Weights of a small mixture-of-experts language model, trained from scratch on English Wikipedia.
Experts: 128 experts in each of 8 layers, 80 bilinear neurons an expert, 2 picks a token, 64 empty slots to pick.
Below are experts of layer 6 (counted from 0) of a mixture-of-experts language model. Rows are named gate (a neuron's input weights, with its number), up (a neuron's input weights, with its number) and show model dimensions 0-63. Each number is 128 + 32 x the weight over its row's rms, rounded and kept within 0 to 255. Numbers have three digits each.
Before each expert's rows: "gets" lists some tokens that make up at least twice as much of what it gets as of all text. This comes from a sample of Wikipedia text that the model never trained on. Tokens count by the router's weight.

# expert 52
gets: "1", "2", "3", "4", "5", "6"
gate0:129143112186145125065144135109073153133158208150121091100127149081149122125118148107174067087181148137145129056115150121113114142085117109119196102109189227163155105168121138093146145097158105
up0:106136113186157107056157118104134114094176181161143112113152111096171170151142108134156125079135137108153083081136149094109131127130137112145169146060189229146093121141150069137144174108176121

# expert 0
gets: " the", ",", " ", " his", " early", " late"
gate0:136038149153143138106154098123096116122078171092096134117098075063123127123165114131154133109079163157079132112145183120145099119141169066170166143147108156143125121130132151093107184131118115
up0:138158111182115112108084181087159156150150081183075146142142147115157143150121164152111093157140102174140122135138118114112131158098146171085063125104157119063141103142153155170216088150129157

# expert 6
gets: " he", " |\n", " they", " h", " of", " she"
gate0:136129125090166136144110123156099123148165155121131127144105137117102131123112124151153122116103121186110114162122121144106089121172143118149092162107084115198152135159158082067076136138126149
up0:113139114148126104121153131076143114126120133097134112157111128113157142144131095127107188115177164081149113070159160103193156139178128057120149167102116138182124131100157177171156174147077058

# expert 13
gets: " ", "1", "born", " October", " December", " November"
gate0:092129117130123156156117110132119073146191109142080159143128118081115087110144084125085118033129126168110164112093152123109136089127180135133059174180107096071109161150141071132112127097065117
up0:096117173135110136148121065092119050147183092133108143172089148059162093111115124123097136085142075174166121115072150145204170096083102110156074183138077129118134145101125093130108154110107134

# expert 39
gets: "4", "6", "3", "8", " time", "7"
gate0:138153180155124114169133098131125140116125128128127170124119130108115032116140136144159156031115149060129114126102146086114107111072100101108118153171123168145092156190161050105117171108160181
up0:119124145103135099169139134156131081129141108146121157168102112078156119104160142157139161069142171082147109140143168105137059132088128129096098154144104141117086154122150090088111124122138198

# expert 66
gets: "1", "2", " also", "I", "3", " |"
gate0:110124101098193102119152197109170104152078140133134151173133099156106111108173090127127135103054139088114129134095115117155178135140141164096163084151123113173122119121128198147128095114107095
up0:106116147146146170128111090086138127153080133072139172097132204143090052119039133087170150093158101118126116074156140135120133153112101048147077139114146124145170113137165052120128187100095145

# expert 75
gets: " |", "|", ":", ";", "-", "="
gate0:099087140140110073132131119104131132162198112123100086100175111124145108127130149147108111073194134078111147179114112081146137141134141148155127187174148107169111213180100075158054114089131159
up0:135115109117112156107135111132136139122113118135117068108088101071178117086126073184115124104137138140133140100098104069103146106152118121162116118146096111122144163082138087168084076136098115

# expert 45
gets: "2", ",", " ", "1", " of", ".\n\n"
gate0:098132031133121137164122150128155127130160102123197141072139151132121112193123098108138139120083168089156142096144118103179119133150097112088156148128133069139118138100091148119120122130154076
up0:141149115156117120065127116075103126118113092156113110183088131053162161061127180160100137083162099108180097101099110136111166186087171083139109138100123192164116085139107083186126204124187180

# expert 99
gets: "or", "ar", "el", "il", "ur", "in"
gate0:150167117119141148113129136124101068124114118141022179144140144128133106056108204112087152174156120182177105086128120093134107124126166141083127092129125097115121094148130159150191086103127153
up0:132139068136114180112128153133108125112088161117049103144114113149150148079162163145122151116182174189118115084206146159181121129085168091157145135183124175089099164161119174094118156137137148

# expert 103
gets: " a", " to", " in", " was", " an", " is"
gate0:101180148158109164123128138143154173125099154138142127121206135140122093118092067102141133208099123182125159134126187157170096161118146116133141066136091166091110161093149139098129121086103104
up0:136124087108122099090134178064143117087121063107185117116115107229156155134144142062041134162119135156153158110172095086133090129105185145127121081137151089084123128125121166106161078170107108

# expert 105
gets: " (", " ", " $", " +", " m", " \""
gate0:124081092129143042111116099114123106132154160120121139206155098177169145101159130165125132149148123169146111158127149142110110173086157171123103080131070145154130066155120133153101087128107110
up0:110093120135132086141130119103154128128149165138126128164168080127130137082121117120151182132111150135102142178121156129078116181083136162116091116169095101118154107119141130162144154082104142

# expert 118
gets: " ", "1", "–", "2", "/", " to"
gate0:092148094133106136098139124079100188154094132111077132158056142113121107111114138069104167152137064146163156151125127084109112113075134152120119124134129124150177142087142068150155111140135118
up0:109113099128146144114151115075102120136090127134169110090137134146111093111109097073153188142118062129120150143172120160104169154120114143124097125038160189174111098105164088105089178073067119

# expert 61
gets: " it", " It", " her", " he", " his", " He"
gate0:169128185174144120130103122174110162094129150064101165166164142102161165122201121136151061186131109137120122106157135158117081116123157154083137160101074154087161164140093189109105121082172087
up0:167116165102153113120151142164071066116089145157163139122115108140114097095118125120139133116164130138196114077139120183138153148165159147156125057094129107137092107160088115120132152114083202

# expert 59
gets: " |", ";", "|", " |\n", "-", " /"
gate0:139157173059130093130120130110137129153151145169107168196168194138131106089179151137133101114096157092128098145115131166093111077175140112161197148158166135110053144115081112141126076072119152
up0:143152056102123111125139135108100119107139147126090126159157119114214179120191128157089086106098196054150106114137150122179200139086162129147096160107150113105144159129120123144116153139146136

# expert 48
gets: "b", "n", "le", "p", "l", "ol"
gate0:137042123152126151143113168129137141121196126156177161201074089116159160077175125112137066110106099126118161178166136111123126099102170081124124174084131162199119113164126208120112120132129117
up0:134110074114113126156132154108146208134120133109125132149148146113112075129165124115082156076102127114150157179109127118144098150128094109074098192130081147154159154108123083130120146173080140

# expert 30
gets: " ", " the", " a", " record", " first", " final"
gate0:152101151088144135146142108103110126189152141106109138126146130109113119118168116151138082129090102123052115116088092154157127087165106092135120132167110073143103196106040212126057171115118079
up0:111163111140122169121121091162106136087155154143170158177130147154101108082132092060102173089137104159122124143171131150082078144115140126052130107108179211058099104167161110135130112093093107

# expert 121
gets: "-", "|", "=", " was", "\n\n", " ("
gate0:175135152111121161084142139141147106114123094134177138155160170047107181162152107162087164108114083095182117105095124204137168122130129110159118146118123154142144141158104134062123162130189138
up0:151119179102169203074168141159157088119136123167155101162136175069143176191144131157114146137087091101145135113048141158149159141131140086149086118095136116160177126148117113080129170171148147

# expert 100
gets: "ap", "p", "th", "st", "qu", "ew"
gate0:126145133160121130124132114140095125181140203092168145205105065144151096117157099132111128175112161147100143127190129132143168156136120114117114121102103156146140095120127105166116145091132100
up0:111096166139111111108155107118141141197112151193154094147063197136083130083153140135142152079134124165125184147176112168130163080120126153132097179199180142126128157145159091116132078149118148

# expert 95
gets: " |", "6", " was", " USA", "O", " and"
gate0:140166130104157139109150148125142199096124106067155097115175129165137153143168115158092135169152176137090107109163216108106164159142143139155092107096157157113105175112148117113063163083085184
up0:125083090176134109114149136097135101153115152151080138156122165102110130106107149124085156097134108119097165136107026103128092113140095138059143127191203055115171159097126142134146115134085130

# expert 15
gets: " for", " to", ".\n\n", ".", "|", " |\n"
gate0:120144058147190117052135136120140113099077141130099146096160110098142165129127157139140181121120093156095027124123179130087136152136091146117091146153094099107081117137160135113121163137125179
up0:106171142157121118119101144165110154111081184110112140156174136085125148180162181144144140119131131122089072173135171181138133151101128093103115149137112156095111142135078130124153148097163121

# expert 7
gets: " ", " the", "N", " War", "U", "E"
gate0:121132142116154168129106091110098153106154106106138112152123087125181108133122132181075120115108145107062128147128114201119117156119112160112136125157125164115116094155102201159202150077151151
up0:129134193117119125135155070156173099122136128113167145136144093062131111117098145122126103116144139084071150111075119134128109108054132116103159139118114112100161142109153128132152054101090072

# expert 17
gets: "\n", " (", "-", " |\n", " –", ")"
gate0:106176166052128147125133101138128079193082117130150138121080135185069086144178075075161153144090109097113125119136131204091139121151168121089086150104103117104128123109160128200130147104094079
up0:153131078123154174157130150170131070093107140112107080152065120090177096133133139126096106135118173074102150074188165148138098124142156078090108156085128100115109127116151184156127137116158173

# expert 71
gets: " film", "2", " album", " series", " game", " book"
gate0:171184140172143092130087193069130123160144147127135151116098157116139116183133179148105072120108136155161133159190089171207165055173130166131171067129106125102211091134186196144119122127105065
up0:115132104135121173145116134122089116157123146168142125143115166133070130105091148113069099088153123046100172132109099058097118101103106111176117145103087085118146114148080093112130034113133052

# expert 69
gets: "1", "0", "2", "9", "8", "7"
gate0:146140111151112093115099139094071148156123125101118117118085158189130124164132091154115130162104133092122152084136050186124102115182118127155104108176127143105199045130154119149141073092095110
up0:130157089111146176116134120134234131097121130118134098139146117074118067130099171104124112068137080158122123086122155099081167123118137111097175151122135120128061181137161118116150129137171080

# expert 96
gets: " |", ";", "3", "0", "4", "1"
gate0:124128080149118129124147168179125115113127123142111110137149106120141151097185181161106095138080166106116125135072132094152074120047160137095093144123205101154113154093145166145104080186127161
up0:133119086191121126106135152121134133086130174166154101087162123114135189112131130137151128126118146081100117144189099116126142151110125127086081142155111129137105126157129113173118111109108141

# expert 77
gets: "al", "ic", "id", "l", "ol", "od"
gate0:127136101098121107146100123139110111127107154095086182154132147070170045114157064127119142141124122149167165162181129119100140109106076113147107193125126110121121164160160079106166089133150092
up0:116094084093147124124123126131126102094136151121112125155153108081175139080135121161103083144099108138173159116140130117084141123077105067148132141125103144177130165121138137154115095064182100

# expert 89
gets: " \"", "9", "-", " ", "==", "."
gate0:123083111127131134085132112132086126098065128119112143117111178128163091120122135114144194096156119164174105147186145077122117152052122137161086117089161165181125132104126120122062106118117128
up0:130133115143142169116123125142146130103116114113156045130179091161137111136077139205108092110108130080127117076115082151147143124106101097170101145095163189123127097063169089080084148074123082